Below are experts of layer 5 (counted from 0) of a mixture-of-experts language model. Rows are named router (the router's row for the expert), gate (a neuron's input weights, with its number), up (a neuron's input weights, with its number) and show model dimensions 0-159. Each number is 200 + 20 x the weight over its row's rms, rounded and kept within 0 to 999.
After each expert's rows: a language model's description of what the expert responds to. This comes from a sample of Wikipedia text that the model never trained on.

# expert 3
router,175,190,195,183,195,165,180,213,209,169,212,142,186,176,193,203,203,223,224,188,188,219,188,179,174,194,190,189,225,220,185,154,236,203,182,215,178,226,197,207,248,197,183,212,210,232,171,184,227,193,158,207,216,167,215,172,239,233,194,194,181,212,185,201,167,198,192,203,226,199,236,195,202,190,183,210,205,179,209,180,175,225,200,195,188,167,210,220,232,190,182,201,247,202,196,183,204,209,193,250,236,218,168,219,222,214,214,206,203,209,197,218,232,174,200,184,207,208,197,182,201,203,202,199,227,223,177,202,203,222,197,193,216,200,172,184,178,218,173,177,204,210,192,179,184,201,181,192,205,173,182,242,213,184,211,206,194,192,234,189
gate1,191,196,215,219,237,215,202,186,185,197,179,189,187,215,209,233,190,224,170,182,192,150,187,187,162,198,230,180,212,179,205,179,229,219,204,200,227,206,148,210,196,217,199,189,189,176,197,216,189,192,206,187,201,181,200,171,188,181,197,174,173,202,204,225,223,221,175,165,210,223,236,200,226,187,193,183,184,195,168,212,196,225,180,220,241,154,180,206,188,205,223,170,255,228,211,187,214,219,168,197,214,194,189,209,198,177,199,202,206,190,233,241,216,172,200,179,208,240,198,165,208,197,187,184,224,201,210,182,193,241,205,221,233,180,228,196,194,214,184,208,196,201,172,178,187,193,218,191,205,195,171,181,202,220,201,217,204,190,224,218
up1,214,190,190,173,239,219,185,202,196,185,208,179,183,200,236,200,182,226,221,179,205,177,209,221,205,224,209,226,180,181,221,203,196,173,193,206,184,241,222,224,192,241,187,211,213,184,195,173,186,178,218,180,209,197,210,201,198,174,222,232,208,154,219,219,209,194,197,212,184,209,191,193,199,176,205,211,226,201,172,213,210,223,169,188,204,189,207,225,192,203,183,202,250,207,167,182,207,184,186,218,182,210,231,194,193,220,198,173,190,213,219,204,163,192,194,189,197,213,220,179,213,202,179,185,207,204,238,209,202,249,213,199,197,196,196,192,191,157,201,199,178,203,168,204,265,222,205,181,177,217,172,232,186,248,174,190,219,164,199,238
What it handles: Mostly the, of, to, in, plus pipes and table dividers in tables and taxonomy entries; also because, during, severe, serious, °N.

# expert 0
router,176,190,193,183,192,165,180,213,209,169,209,140,186,177,193,201,202,223,225,187,186,220,188,181,173,193,189,189,223,219,184,153,237,202,184,216,177,223,198,207,247,196,183,211,209,233,170,185,227,192,158,207,215,169,213,172,237,233,194,193,181,210,184,201,166,199,189,200,227,199,236,196,202,189,183,211,204,180,210,179,175,223,198,194,190,166,210,220,231,190,182,201,247,203,196,184,204,208,192,249,235,219,168,220,223,213,216,206,203,210,197,217,232,174,198,181,207,209,198,185,203,201,202,200,226,224,178,201,203,221,195,192,216,201,172,185,178,218,173,175,203,210,190,179,185,201,179,193,206,173,181,243,211,185,209,207,193,192,233,189
gate0,212,210,196,172,203,199,193,206,223,233,193,177,219,237,209,224,234,226,198,208,167,217,238,198,200,191,220,175,222,202,242,196,159,195,195,223,170,187,175,209,218,177,199,212,201,163,204,183,232,195,189,191,213,213,172,215,173,211,214,203,214,199,219,201,180,185,194,209,183,212,202,194,214,214,188,176,207,244,203,181,172,186,204,202,148,173,212,182,194,193,219,215,188,226,179,211,185,201,234,179,191,218,220,173,173,162,214,212,174,221,208,204,182,208,233,174,159,186,166,201,197,169,223,205,190,176,160,187,188,188,209,209,233,213,216,178,212,196,188,213,208,222,180,171,200,230,208,199,178,190,212,203,245,223,182,222,209,204,233,220
up0,210,205,188,181,223,208,195,206,198,207,175,184,174,214,233,236,233,198,181,167,221,205,223,201,211,220,244,209,203,204,203,221,164,196,203,164,208,192,193,234,223,204,195,198,193,192,200,192,192,189,170,202,176,193,233,208,233,194,187,169,189,212,216,198,155,193,202,199,171,242,191,199,175,172,187,188,193,256,210,200,132,206,171,192,168,183,177,178,204,190,198,183,203,185,206,215,197,201,184,171,215,180,220,233,207,176,189,186,190,205,208,162,201,203,194,227,186,186,152,214,194,191,207,185,200,162,219,197,189,209,205,181,225,188,208,190,211,201,211,246,168,206,195,206,199,163,231,234,198,178,198,204,197,198,200,207,212,219,240,186
What it handles: Assorted tokens, such as res, preserv and Comm word starts, B in player names, month names in dates, graduated in biographies.

# expert 13
router,180,155,195,203,183,162,188,243,191,208,198,177,135,190,205,192,186,214,187,208,221,191,211,201,209,219,202,207,161,216,154,205,212,194,194,228,193,237,193,214,223,235,196,210,192,193,195,190,201,218,198,180,192,178,211,138,217,217,222,177,183,213,183,194,205,192,184,188,199,197,195,234,204,191,199,200,197,188,193,187,176,199,172,208,202,197,201,198,205,176,181,238,191,227,209,209,198,208,163,214,166,233,219,174,207,215,216,225,180,221,242,207,239,175,210,185,171,200,194,218,215,202,198,170,241,238,176,200,175,217,166,200,223,217,200,196,215,206,227,193,192,214,194,206,244,216,199,196,224,197,211,212,200,219,172,201,206,173,233,178
gate5,182,214,218,201,181,213,207,188,212,190,218,206,226,202,186,198,147,199,213,255,219,226,191,222,168,211,169,230,182,229,184,209,222,186,201,183,210,188,175,192,144,196,224,207,209,192,198,197,222,189,240,188,228,199,144,238,225,197,207,210,173,212,190,216,208,190,189,175,188,197,175,209,176,187,199,208,186,212,218,191,220,202,164,195,218,164,183,185,164,234,202,221,198,239,201,225,214,176,188,172,188,200,163,214,201,203,191,210,221,161,183,200,165,210,192,199,200,196,206,225,197,208,206,190,203,206,202,163,145,199,192,181,176,189,181,239,197,200,217,206,175,197,183,212,234,190,209,209,216,197,174,195,217,194,204,207,204,203,189,235
up5,212,224,195,179,194,214,195,184,208,231,204,208,233,211,186,200,190,190,197,190,214,214,185,224,214,205,151,220,196,243,162,244,193,207,226,168,200,183,175,205,183,172,170,244,207,209,214,193,200,214,220,181,192,179,167,235,213,187,207,194,174,219,195,211,229,188,191,189,185,201,200,156,194,197,202,224,203,185,223,193,219,210,187,208,221,220,194,208,167,216,175,204,197,238,232,183,181,154,200,193,251,209,189,209,209,203,208,197,188,195,196,182,191,237,189,174,176,187,229,208,197,207,180,207,209,190,189,207,188,221,239,211,191,195,193,251,202,217,184,171,198,222,210,189,192,166,242,213,217,202,162,172,180,185,235,200,225,199,186,213
What it handles: Capitalized words in proper names of countries, states, leagues and competitions, such as United States, New South Wales, World Cup, American.

# expert 15
router,216,138,162,212,208,174,219,239,177,161,203,211,189,204,230,201,158,224,184,185,190,213,225,203,232,183,188,169,202,201,212,189,203,212,190,242,196,190,185,209,211,192,189,237,194,230,215,175,202,242,208,195,209,239,203,182,190,227,244,189,179,191,188,216,192,188,194,170,193,196,195,197,191,197,188,185,183,191,216,187,192,168,166,197,198,183,241,198,218,183,207,201,221,228,198,185,208,218,206,208,200,203,222,210,175,197,222,239,174,202,211,198,222,190,182,186,229,212,208,194,224,222,192,215,208,219,161,195,203,221,159,194,208,224,203,204,184,192,174,179,173,219,188,158,211,190,191,160,200,215,191,227,190,196,161,229,199,180,225,196
gate1,205,193,200,229,199,227,186,212,203,220,209,184,163,185,206,227,172,188,217,221,166,187,183,202,206,153,220,174,207,196,200,163,178,201,221,183,196,170,180,211,178,253,232,184,175,174,218,233,189,183,189,194,197,184,213,217,176,238,204,230,165,217,183,224,178,215,200,212,173,212,216,166,197,207,180,212,200,200,236,221,189,182,191,207,211,193,203,170,160,188,161,179,204,224,157,186,196,178,208,213,161,183,187,194,212,190,229,220,222,233,210,187,200,204,202,226,215,202,194,178,233,189,189,197,153,196,180,189,210,181,202,187,245,216,194,231,203,189,191,209,211,177,193,218,186,193,226,227,216,202,185,190,180,212,186,225,209,216,193,207
up1,212,239,186,226,194,210,181,194,211,160,172,168,217,179,223,217,176,190,218,199,215,190,208,222,221,205,205,217,194,232,196,167,194,235,209,182,209,214,174,203,221,238,228,213,197,194,200,207,207,233,194,192,217,188,220,210,196,222,204,207,172,208,217,201,210,221,207,191,173,222,187,215,199,213,194,223,245,189,224,194,203,192,198,198,200,172,219,225,204,191,206,231,220,246,213,147,192,169,225,216,203,217,178,188,208,180,173,229,226,230,171,161,179,198,222,148,213,197,178,222,183,184,200,207,177,193,195,187,194,200,197,190,196,176,190,215,195,184,224,203,218,205,223,203,180,242,200,208,208,189,160,237,244,195,214,189,213,219,211,168
What it handles: Slashes in URLs and doubles pairings, colons, and short French, German, Italian words or pieces such as de, des, et, im.

# expert 16
router,176,156,197,201,166,207,165,214,196,187,171,196,159,161,208,181,205,211,187,211,209,202,211,237,211,194,228,164,169,227,195,178,218,204,195,205,167,207,197,224,169,242,194,230,181,196,222,184,205,233,196,203,200,186,208,196,185,220,227,181,181,200,193,217,184,195,182,171,211,190,165,185,172,167,174,211,188,192,240,184,202,175,176,184,204,210,202,195,218,182,200,232,207,237,215,254,188,212,195,184,195,211,195,197,207,224,208,219,177,210,217,230,234,200,192,219,194,194,226,212,207,202,180,201,185,222,170,213,205,217,206,195,219,235,194,200,177,245,189,186,186,196,184,198,203,211,183,176,235,207,191,204,197,185,228,250,238,181,202,190
gate1,225,211,170,161,209,212,189,251,229,176,231,191,198,171,221,211,199,166,211,215,167,205,189,166,195,184,222,210,176,217,222,233,175,208,183,191,186,177,199,206,204,180,191,196,178,209,238,208,205,222,185,181,195,218,203,197,195,186,173,194,231,224,233,201,211,176,185,177,171,222,170,226,206,190,203,201,191,182,197,153,210,181,222,218,228,206,202,198,190,194,182,187,189,210,230,198,221,196,197,180,234,222,210,181,191,195,210,220,198,193,240,197,183,215,189,205,231,217,215,198,180,202,248,203,153,213,187,239,194,209,170,205,213,201,210,210,223,206,191,196,208,245,171,188,178,201,191,221,213,230,231,206,190,188,172,201,225,154,194,194
up1,224,226,195,186,209,192,206,247,266,167,220,166,181,203,196,202,231,167,183,211,156,227,198,182,194,184,203,175,172,218,229,229,185,190,184,177,204,169,192,235,182,171,185,195,177,220,238,207,190,196,188,189,219,214,223,203,179,194,166,186,233,223,215,206,209,195,186,190,173,205,173,214,220,191,202,208,185,194,226,184,230,206,206,208,204,219,224,195,210,159,186,209,222,215,217,199,227,196,184,195,208,192,219,163,183,176,224,213,185,204,208,175,186,189,188,194,224,210,234,182,199,181,249,228,186,204,201,237,195,193,200,227,226,203,187,207,206,182,176,194,201,216,167,191,190,180,190,204,183,222,231,213,201,204,174,207,222,169,189,191
What it handles: First names and name pieces of people in credits, lists and prose, such as John, William, Juan, Pat in Patrik.

# expert 10
router,191,197,194,182,200,183,184,190,218,194,188,175,197,184,221,205,154,207,190,188,190,200,210,191,204,165,235,209,192,229,198,199,226,181,213,210,187,225,165,243,227,195,172,200,204,212,184,213,219,201,210,190,203,184,198,195,220,207,212,181,188,215,169,215,184,206,173,168,216,197,197,196,214,163,193,215,201,136,225,162,196,207,197,194,186,193,201,181,229,158,184,186,178,212,193,221,220,202,167,178,224,242,215,219,204,238,207,207,197,203,196,201,208,193,202,181,192,185,222,238,221,234,194,221,227,220,200,181,186,251,172,201,202,246,176,199,175,213,188,176,205,207,187,201,209,201,186,159,210,152,184,220,212,222,206,239,218,190,222,194
gate2,207,181,172,240,207,184,215,185,173,184,199,204,220,209,191,222,184,185,185,184,238,207,205,197,183,186,195,229,203,226,218,158,210,185,186,189,210,180,196,229,209,176,207,170,205,219,179,227,254,150,194,255,232,203,206,171,217,195,196,201,207,195,176,219,207,158,182,224,188,190,182,186,192,231,204,186,208,182,205,200,202,204,205,162,190,216,219,187,152,232,213,169,214,188,228,176,204,200,189,222,207,229,202,221,265,214,204,192,206,215,199,200,213,170,225,204,198,200,194,186,187,189,207,228,212,226,188,227,163,215,218,207,194,200,203,183,215,166,203,199,218,195,216,203,207,181,186,202,184,221,222,159,182,199,181,195,173,209,200,179
up2,185,234,201,154,181,212,222,214,221,190,213,199,208,210,220,195,217,203,207,222,173,195,198,214,210,194,217,171,219,188,197,218,233,219,221,210,184,227,199,184,200,206,173,212,181,167,186,195,158,240,193,145,189,169,206,208,149,215,227,227,185,221,213,197,175,230,203,195,200,234,219,217,195,185,221,216,213,193,197,192,206,227,188,213,209,188,189,209,229,198,205,187,197,224,179,218,197,218,217,179,207,165,189,194,127,180,207,216,189,168,235,167,185,232,183,198,203,192,177,213,230,217,198,206,210,175,186,196,218,175,202,227,211,224,217,232,190,206,215,241,199,196,199,187,209,224,207,228,231,195,193,238,216,186,197,193,205,209,202,216
What it handles: Digit pieces inside numbers, especially coordinates, vote counts, percentages and score tables, like 36°18′, 3,507, +5.01.